Experts of a small language model.
Size: 9 layers, width 160, vocabulary 11407, 13.8M parameters.
Experts: 2 picks a token, a softmax router.
Training: a variant of Muon for the experts, 398M tokens, 8694 steps.
Below are experts of layer 3 (counted from 0) of a mixture-of-experts language model. Rows are named router (the router's row for the expert), gate (a neuron's input weights, with its number), up (a neuron's input weights, with its number), down (a neuron's output weights, with its number) and show model dimensions 0-159. Each number is 50 + 12 x the weight over its row's rms, rounded and kept within 0 to 99.
After each expert's rows: "comes before" lists some tokens at least twice as common just after its tokens as in all text. This comes from a sample of Wikipedia text that the model never trained on. Tokens count by the router's weight.

# expert 14
router:63 70 38 47 49 42 51 60 45 33 61 57 37 56 60 53 52 44 43 64 53 47 40 44 47 56 51 53 37 78 45 64 35 58 60 57 46 50 60 67 42 52 52 52 55 49 41 38 54 42 44 26 31 26 45 45 21 62 54 48 51 61 64 43 57 73 46 34 56 61 43 65 38 63 32 61 75 29 43 54 60 35 37 52 49 40 57 45 40 41 35 67 62 58 33 53 52 59 39 63 69 32 49 51 56 70 59 56 56 33 37 60 47 69 75 50 39 30 33 40 51 35 37 50 62 67 50 46 57 25 41 41 48 51 38 42 30 45 39 54 56 36 24 49 60 75 53 72 40 79 57 37 41 35 50 50 51 67 44 58
gate11:63 46 49 44 64 53 45 78 23 43 47 64 69 70 60 37 44 48 53 67 48 50 36 38 43 56 09 61 54 38 39 43 40 39 44 48 58 56 57 37 34 52 65 41 46 46 55 49 77 41 28 63 59 42 66 68 36 52 51 25 45 63 57 75 62 49 46 63 44 52 39 44 52 53 43 60 44 38 28 54 77 46 60 44 43 42 50 49 18 59 44 69 47 39 67 50 41 42 51 67 46 48 46 56 46 39 64 57 27 50 56 39 60 60 29 52 46 55 44 70 49 37 52 48 54 34 56 56 52 31 44 63 48 44 56 31 40 47 55 48 60 26 53 45 52 50 62 49 37 41 38 76 62 48 55 50 59 51 72 28
up11:48 49 57 58 61 44 31 57 20 54 70 52 54 26 75 48 59 41 62 56 49 56 38 54 44 57 24 59 45 35 49 33 42 63 49 47 53 59 60 47 38 50 62 38 51 61 39 54 73 36 48 52 65 39 64 71 23 72 55 50 59 65 48 57 43 57 46 52 42 62 65 66 72 50 52 49 48 54 49 72 75 60 47 53 47 44 35 44 28 48 39 46 40 49 55 42 34 41 61 58 62 45 70 68 45 50 40 38 38 57 53 49 70 45 62 47 59 65 36 76 37 50 13 42 62 48 58 41 42 34 58 52 51 53 53 34 49 54 51 36 62 37 68 45 41 53 74 59 35 55 55 74 53 48 56 49 74 66 62 44
down11:44 61 53 41 36 42 36 59 44 48 29 18 53 33 53 71 54 49 57 40 38 30 31 44 44 30 71 49 43 49 62 51 46 52 47 50 57 72 62 57 22 67 64 34 45 39 72 73 39 53 51 52 50 68 41 51 72 58 45 68 32 42 64 41 28 56 33 42 51 40 49 61 55 48 40 61 63 40 62 39 59 64 61 43 46 82 47 61 51 52 62 64 37 37 53 42 32 53 51 44 63 51 42 41 71 48 45 41 64 46 58 46 55 59 44 37 36 45 52 41 48 44 60 46 39 34 45 62 77 83 47 45 49 40 44 51 57 52 46 62 67 52 53 73 59 46 47 44 48 44 67 50 28 76 42 56 41 42 46 65
comes before: " |", "′", "6", "9", "4", "5"

# expert 10
router:62 38 55 45 36 53 58 69 68 63 61 59 40 64 44 63 64 55 43 42 57 59 62 60 64 56 67 54 60 94 61 60 56 50 57 54 52 58 75 53 79 47 53 37 54 25 53 39 39 59 47 31 59 50 51 55 32 60 58 43 51 46 32 52 77 74 46 55 56 50 48 40 46 41 40 27 51 34 59 58 45 53 43 62 67 52 56 45 48 48 60 32 44 57 42 48 35 68 60 42 41 75 43 53 32 70 57 59 26 49 48 53 52 47 56 57 39 58 35 31 36 51 40 61 42 45 56 75 39 52 48 48 67 41 48 64 65 48 56 42 53 57 57 53 68 48 26 42 51 48 21 39 56 45 56 41 45 66 25 34
gate17:68 59 60 44 49 45 45 62 47 17 50 70 42 28 43 31 41 63 50 35 33 50 43 54 51 46 62 44 47 42 70 46 46 34 68 29 41 53 52 55 41 31 45 25 60 54 50 52 63 65 71 56 45 42 55 44 64 53 52 49 48 25 45 60 33 58 32 55 53 53 65 51 57 38 61 50 53 57 57 39 71 53 52 53 54 46 64 52 60 51 56 52 51 45 48 51 45 67 39 51 54 58 79 63 55 47 50 66 31 25 68 63 31 54 50 48 64 46 39 57 15 39 53 43 30 41 49 56 47 50 22 56 29 49 67 53 35 43 45 59 61 30 49 37 66 35 40 42 41 43 32 71 61 53 33 60 64 29 32 48
up17:56 74 41 65 72 43 55 61 40 51 61 52 39 38 43 35 36 46 54 51 41 54 35 46 48 31 56 57 61 59 39 49 48 31 49 63 37 55 56 30 47 34 62 46 60 54 53 49 52 52 46 44 32 41 60 41 45 41 41 57 42 38 41 54 62 68 45 51 45 57 52 39 61 44 56 54 41 70 72 58 38 55 53 51 55 62 41 61 58 20 43 55 46 77 63 54 69 49 45 35 44 56 62 38 46 54 70 70 36 40 65 51 30 35 79 34 57 51 60 63 24 35 45 63 51 43 66 66 60 37 30 38 48 55 71 49 31 71 50 36 60 26 48 35 36 40 65 45 39 37 45 30 45 53 68 57 72 40 61 70
down17:57 34 68 49 52 42 68 49 53 46 51 42 72 30 56 58 64 43 54 66 55 64 49 54 61 51 56 38 52 47 20 53 25 55 54 42 59 66 59 56 35 50 49 55 53 41 39 74 30 61 66 48 51 44 51 73 51 47 48 55 72 70 54 45 52 36 36 56 57 54 58 51 44 39 46 48 55 44 35 13 72 56 35 29 10 41 42 60 47 53 66 47 41 42 67 38 55 39 33 49 58 49 44 42 60 43 42 45 52 61 73 52 56 44 35 63 54 67 39 57 63 25 54 62 54 57 47 42 40 44 52 60 71 72 65 47 45 60 66 42 45 66 73 45 44 52 39 63 52 53 55 75 52 66 60 28 49 45 53 61
comes before: " the", " a", " he", " was", " an", " also"

# expert 3
router:38 37 53 24 51 47 80 69 61 70 23 65 42 44 40 56 69 42 48 42 51 44 53 30 52 35 58 50 58 53 73 41 70 52 54 60 54 44 81 74 67 53 56 45 41 35 38 41 52 57 51 61 57 53 51 43 46 50 42 49 50 41 43 61 44 67 47 73 33 77 56 55 69 26 55 40 46 62 50 63 31 57 49 49 61 70 51 62 56 50 59 26 38 46 52 42 27 56 55 43 42 80 50 43 37 55 45 61 48 39 43 56 52 27 57 67 48 59 38 41 36 52 56 45 67 30 47 74 34 59 42 55 63 66 44 64 60 52 39 55 57 66 56 48 36 53 35 46 46 34 56 45 56 38 59 41 51 53 38 35
gate13:33 39 51 56 67 36 51 44 28 54 55 50 45 51 71 36 53 47 52 45 58 56 31 57 67 61 41 42 31 49 63 51 48 30 46 28 62 58 40 76 43 50 59 47 47 56 68 62 49 54 35 60 43 39 50 56 61 32 13 71 44 67 32 34 55 44 46 59 56 53 29 48 55 48 40 42 71 61 38 45 56 44 30 52 52 55 66 39 55 39 54 58 64 42 57 45 60 62 37 47 42 43 74 45 57 74 32 31 52 18 61 44 50 53 64 46 28 56 44 56 45 45 36 51 48 38 41 47 75 67 53 53 54 70 36 39 51 42 53 31 55 34 57 85 35 51 56 50 51 60 67 38 55 55 52 53 40 36 44 62
up13:38 46 45 47 58 34 45 38 51 45 29 58 59 38 38 57 66 42 52 47 68 65 22 68 74 46 66 52 56 64 65 74 56 40 45 43 71 50 49 57 43 46 61 34 56 58 43 66 41 56 36 40 72 43 48 42 61 44 39 46 52 62 22 46 25 44 47 41 66 48 55 41 55 43 46 46 68 66 57 47 68 38 29 59 59 68 49 63 56 48 27 63 49 33 55 55 37 77 60 66 69 72 63 57 41 68 53 42 42 35 69 39 52 51 62 45 48 58 18 30 63 29 40 66 56 51 60 46 45 69 54 46 54 48 53 62 55 59 41 64 53 43 57 50 36 50 62 42 56 59 46 45 43 48 26 45 31 57 58 50
down13:32 38 47 36 72 65 44 61 50 49 51 59 62 40 48 61 43 43 49 57 49 67 51 48 54 51 24 51 46 44 51 50 66 29 53 33 57 65 34 56 38 48 47 36 42 39 51 54 55 59 57 32 46 50 35 25 73 29 50 55 60 64 38 41 54 49 33 60 20 70 55 28 43 50 35 42 42 45 64 63 48 49 40 39 51 54 42 36 52 41 61 43 47 38 38 67 71 53 75 37 24 22 64 55 51 63 64 56 62 40 68 56 44 41 55 50 55 43 59 24 36 56 56 42 48 54 17 63 47 43 36 58 39 49 67 61 66 45 36 44 40 67 50 68 54 41 28 56 56 30 52 67 48 52 45 56 44 54 36 30
comes before: " to", " a", " as", " in", " be", " that"

# expert 13
router:67 52 62 51 30 40 51 50 33 45 54 43 54 42 70 41 62 54 69 57 32 47 38 37 48 34 53 45 51 51 54 74 51 54 69 23 51 53 43 57 48 51 44 49 66 48 45 42 65 37 73 27 24 25 44 41 63 54 55 48 50 44 59 31 65 39 53 35 74 53 35 49 46 74 46 56 64 40 62 52 59 50 55 36 64 48 44 43 51 47 39 56 54 41 50 63 46 42 71 59 69 49 37 40 45 53 65 45 43 34 75 23 41 43 81 40 67 52 53 75 66 51 43 57 32 47 52 25 60 54 37 57 45 52 47 34 47 55 51 72 39 31 38 57 74 46 43 42 38 60 45 49 57 46 36 49 36 58 58 73
gate15:71 74 58 44 63 39 43 32 67 50 60 48 44 49 36 47 57 35 65 46 65 49 46 69 45 37 56 47 30 58 65 55 71 32 33 56 55 56 46 41 53 49 48 54 49 52 36 61 40 46 52 51 80 34 66 53 51 75 58 45 43 25 45 65 54 50 57 68 60 57 41 46 50 54 52 50 45 57 54 38 46 18 38 62 58 45 37 58 51 47 37 31 61 46 56 59 59 38 40 46 29 38 50 52 40 63 46 45 57 60 45 62 44 37 68 16 58 53 50 73 49 49 34 38 47 57 14 55 78 52 64 64 51 47 65 50 22 53 55 58 44 51 57 61 58 46 64 53 29 42 48 41 62 56 49 50 19 58 57 40
up15:49 52 56 51 80 56 57 30 58 29 57 53 39 48 52 52 45 51 51 56 34 61 54 80 36 49 53 44 19 48 47 59 51 21 23 51 40 34 53 59 52 37 64 40 56 46 53 47 37 54 67 45 55 32 46 56 52 56 52 52 44 43 42 68 44 49 61 40 55 44 58 59 43 70 37 65 63 51 46 49 43 40 48 50 47 45 51 66 40 67 45 38 47 37 60 40 54 54 41 45 44 41 66 47 50 36 67 69 61 51 40 75 33 63 69 61 62 74 27 54 60 64 59 30 43 57 17 58 48 33 64 55 42 43 66 31 43 46 34 53 44 48 63 40 57 77 45 37 37 42 61 40 50 64 63 39 31 38 47 75
down15:66 45 43 32 43 42 55 73 52 57 53 64 81 33 51 44 39 52 32 45 53 57 52 35 52 50 49 62 46 57 41 40 53 61 60 44 50 38 59 52 64 33 34 49 31 49 58 53 44 83 43 45 40 55 42 63 70 46 38 57 37 73 43 53 46 29 44 49 40 51 46 40 54 49 56 35 29 51 49 61 57 56 53 43 45 41 57 54 67 51 25 44 48 70 41 46 38 65 61 44 58 40 48 56 27 85 52 59 69 53 62 51 55 60 34 43 61 49 46 51 51 68 36 42 49 62 63 36 28 61 64 43 52 47 21 46 48 48 47 27 41 49 44 55 39 28 49 36 66 32 64 63 45 36 49 21 21 42 42 63
comes before: " |", " ", " 0", "–19", " 1", "),"

# expert 9
router:60 51 36 48 54 64 56 57 44 53 50 28 54 33 50 44 50 46 40 38 52 51 38 65 56 83 46 22 46 49 54 45 48 57 34 52 44 39 59 55 48 51 53 48 51 49 48 44 59 46 72 78 71 62 62 56 67 61 63 27 53 12 30 37 59 48 54 63 66 48 52 39 55 57 32 34 36 72 62 38 45 55 40 66 51 52 35 57 39 33 63 62 47 54 46 59 58 71 55 57 47 52 44 66 44 62 60 57 47 71 59 54 42 53 29 37 57 43 59 31 52 62 64 48 47 46 51 67 67 59 42 18 52 45 57 48 64 48 50 40 57 47 70 47 50 46 49 63 61 39 55 42 40 80 53 43 42 17 63 71
gate20:38 45 46 44 60 51 48 43 47 53 59 52 58 67 41 64 67 40 41 70 29 47 54 53 54 54 40 75 53 63 58 52 49 47 60 29 49 51 42 42 46 49 55 41 64 58 32 51 32 53 40 54 49 51 55 43 61 39 40 51 43 49 61 46 32 34 29 62 49 35 33 42 55 43 44 47 31 51 41 64 52 23 49 52 47 51 44 19 52 78 17 36 62 58 35 56 68 63 63 42 28 50 65 49 39 51 42 32 45 52 63 55 41 36 52 56 49 39 70 40 68 45 49 50 59 73 45 26 55 45 64 41 44 53 54 31 85 71 51 44 36 42 49 29 56 59 59 54 37 43 68 35 47 33 25 32 44 55 60 67
up20:48 36 33 17 53 63 29 62 43 43 67 59 42 68 48 58 54 47 40 58 47 58 42 64 31 54 42 48 45 52 39 70 59 56 61 20 33 49 40 41 42 63 47 61 58 81 45 47 57 62 57 47 67 74 46 28 40 43 54 40 43 54 39 54 51 54 23 64 49 55 33 50 56 50 37 52 48 42 35 72 59 44 38 67 52 49 48 22 55 63 29 41 52 40 51 49 64 49 64 52 38 58 35 64 53 28 53 36 47 64 49 41 43 56 36 41 71 56 48 40 58 59 40 46 52 66 57 48 45 50 49 31 38 64 60 26 72 70 59 59 42 39 45 37 56 50 52 53 35 32 73 43 52 34 45 40 25 42 48 55
down20:44 45 60 34 59 62 34 73 47 37 35 69 53 25 69 36 53 60 59 55 57 49 45 68 42 37 45 32 44 21 46 53 62 55 64 42 45 63 60 51 41 51 69 75 40 64 39 56 53 62 23 40 54 48 54 57 59 34 45 49 45 44 32 53 39 52 61 39 44 58 53 57 50 63 47 66 51 21 43 54 68 70 35 51 39 38 60 52 42 38 45 49 57 51 51 44 44 35 45 52 45 51 39 43 61 31 73 55 28 54 31 52 38 64 65 52 58 42 42 62 56 48 34 51 59 44 53 47 26 45 56 13 48 49 41 40 59 56 54 65 11 46 38 42 61 55 37 51 53 29 67 62 36 51 48 46 44 69 54 60
comes before: "\n", " The", " He", " In", " It", "-"

# expert 6
router:55 36 41 52 36 42 26 37 58 77 48 71 58 50 40 39 58 64 37 48 49 60 46 58 60 43 58 70 57 54 36 45 65 37 51 58 34 46 52 29 60 59 23 47 48 61 57 39 49 56 40 27 50 47 41 56 23 38 27 48 45 55 27 53 63 70 48 53 43 56 50 55 61 43 57 46 49 64 58 51 60 68 66 58 51 37 54 48 60 43 66 27 70 49 50 52 48 55 62 52 48 54 27 40 64 58 77 50 60 62 52 36 52 60 65 27 46 59 36 37 44 57 37 62 48 49 45 84 43 51 50 61 57 32 57 52 45 54 51 61 51 38 59 56 32 46 19 13 73 52 40 51 54 32 47 52 54 45 48 44
gate13:46 60 46 33 50 44 42 32 56 63 46 57 43 33 52 27 16 52 59 48 49 79 49 39 56 64 56 58 69 47 68 36 59 55 69 62 55 57 45 43 31 59 66 50 60 61 73 43 48 58 71 70 52 60 55 45 40 48 64 48 41 59 35 41 51 39 41 57 50 43 25 64 52 62 48 30 43 73 67 57 58 57 56 53 51 36 44 41 63 58 54 39 51 56 48 61 53 70 39 33 40 62 49 28 31 40 44 46 61 58 31 50 68 54 51 60 64 56 37 31 28 46 59 44 38 59 49 39 61 53 26 70 63 51 34 44 76 52 56 29 48 44 46 67 41 69 34 69 36 51 47 46 62 50 57 32 47 67 46 41
up13:42 43 40 62 69 33 55 49 60 34 47 46 62 55 66 72 68 46 48 45 64 36 62 64 63 38 18 51 29 58 47 70 30 63 57 41 55 39 45 57 49 44 41 42 52 60 57 73 47 43 53 37 63 63 49 60 52 49 44 42 33 45 67 55 58 32 59 15 53 72 68 65 42 49 77 79 37 51 47 40 36 51 37 51 62 53 52 41 44 48 45 48 48 56 64 38 54 43 60 76 66 49 63 46 62 57 39 63 52 56 45 39 49 50 33 50 40 37 58 53 60 40 36 46 56 49 33 55 51 47 40 44 38 62 57 64 49 51 33 51 31 44 60 34 57 35 82 35 62 42 56 60 28 51 58 75 64 50 55 62
down13:52 48 53 37 53 39 48 54 56 58 48 50 63 37 44 64 49 39 39 59 60 33 52 39 78 37 48 47 79 56 50 47 48 36 54 43 47 49 38 72 39 42 52 44 61 37 32 80 33 50 47 54 38 46 48 41 40 81 69 44 36 65 76 47 58 54 53 58 54 62 47 43 41 55 60 58 41 55 39 46 40 47 53 48 34 49 71 34 60 40 47 34 56 64 48 37 41 48 70 50 67 55 60 43 56 38 45 34 31 65 62 52 54 83 74 54 41 51 85 43 28 51 35 48 56 59 43 27 33 46 60 44 59 55 46 34 53 71 41 66 45 49 48 28 31 31 58 53 50 44 47 58 72 50 37 59 54 37 59 36
comes before: " the", " a", " his", " their", " her", " its"

# expert 1
router:56 64 20 40 43 63 37 46 52 37 56 22 64 41 53 48 32 51 65 41 29 69 42 60 50 74 43 45 56 38 60 39 46 62 40 54 57 32 51 49 49 49 46 41 62 55 49 46 42 41 58 47 61 55 75 53 67 48 55 41 35 34 45 39 25 46 57 33 50 43 32 49 62 66 35 47 75 52 41 35 53 43 58 27 43 52 47 48 31 53 62 63 43 53 60 68 56 42 40 57 70 41 20 67 49 33 56 53 47 68 51 53 60 39 48 48 72 53 37 40 60 35 45 53 44 55 56 52 40 57 59 32 50 24 66 48 74 42 46 33 52 36 65 46 55 65 37 54 66 62 46 64 43 61 69 41 45 17 53 54
gate22:52 62 56 46 40 41 38 59 39 43 53 30 64 49 72 48 55 45 42 76 62 19 70 64 38 62 51 59 33 30 48 41 40 50 42 59 63 38 41 50 61 43 50 17 61 29 58 50 42 71 50 39 31 55 68 40 68 15 39 42 54 63 42 52 51 44 46 38 48 68 50 55 50 55 42 52 48 52 40 57 44 54 67 42 61 62 45 47 56 60 52 54 55 62 52 37 55 60 51 48 70 56 53 43 65 49 73 48 66 50 61 62 52 57 41 54 46 34 39 45 39 58 48 50 45 46 60 47 24 40 46 49 25 43 39 68 53 63 28 53 46 30 57 51 60 36 38 45 42 73 42 30 61 38 28 29 57 61 34 27
up22:39 54 62 43 60 47 48 64 39 44 34 44 55 43 53 32 57 71 53 63 39 40 53 60 56 67 38 22 39 45 50 32 69 58 56 59 57 22 34 48 37 53 36 44 59 45 55 54 48 64 49 67 36 37 68 39 76 21 34 40 48 39 53 68 44 35 25 51 39 59 53 54 52 59 40 30 73 41 46 47 34 53 57 55 76 53 52 34 48 55 39 43 46 56 43 52 58 55 44 47 67 35 64 52 61 45 64 48 53 46 82 52 65 45 56 35 49 48 62 50 47 50 64 42 55 71 53 67 34 62 60 33 55 39 47 59 49 74 40 51 46 41 61 51 57 22 53 43 19 70 52 51 47 49 41 42 54 63 27 37
down22:55 41 56 50 49 53 58 55 66 47 48 50 47 35 55 26 47 77 57 57 54 59 46 56 63 58 44 42 58 42 40 47 48 58 43 57 54 60 45 61 51 41 32 61 47 37 44 34 52 52 60 40 43 60 72 50 51 53 27 34 59 29 38 36 46 29 52 57 61 52 63 31 34 55 21 23 72 66 53 45 46 54 52 54 27 60 58 62 53 61 66 38 31 57 33 48 24 52 58 56 66 32 23 37 50 65 59 46 44 33 65 23 33 49 48 55 71 62 51 47 65 65 41 31 66 50 48 45 42 61 57 76 59 61 54 47 69 53 63 52 66 39 43 52 55 53 51 56 65 45 58 57 29 58 47 78 54 60 34 40
comes before: "|", "-", "\n", "The", "=", "=="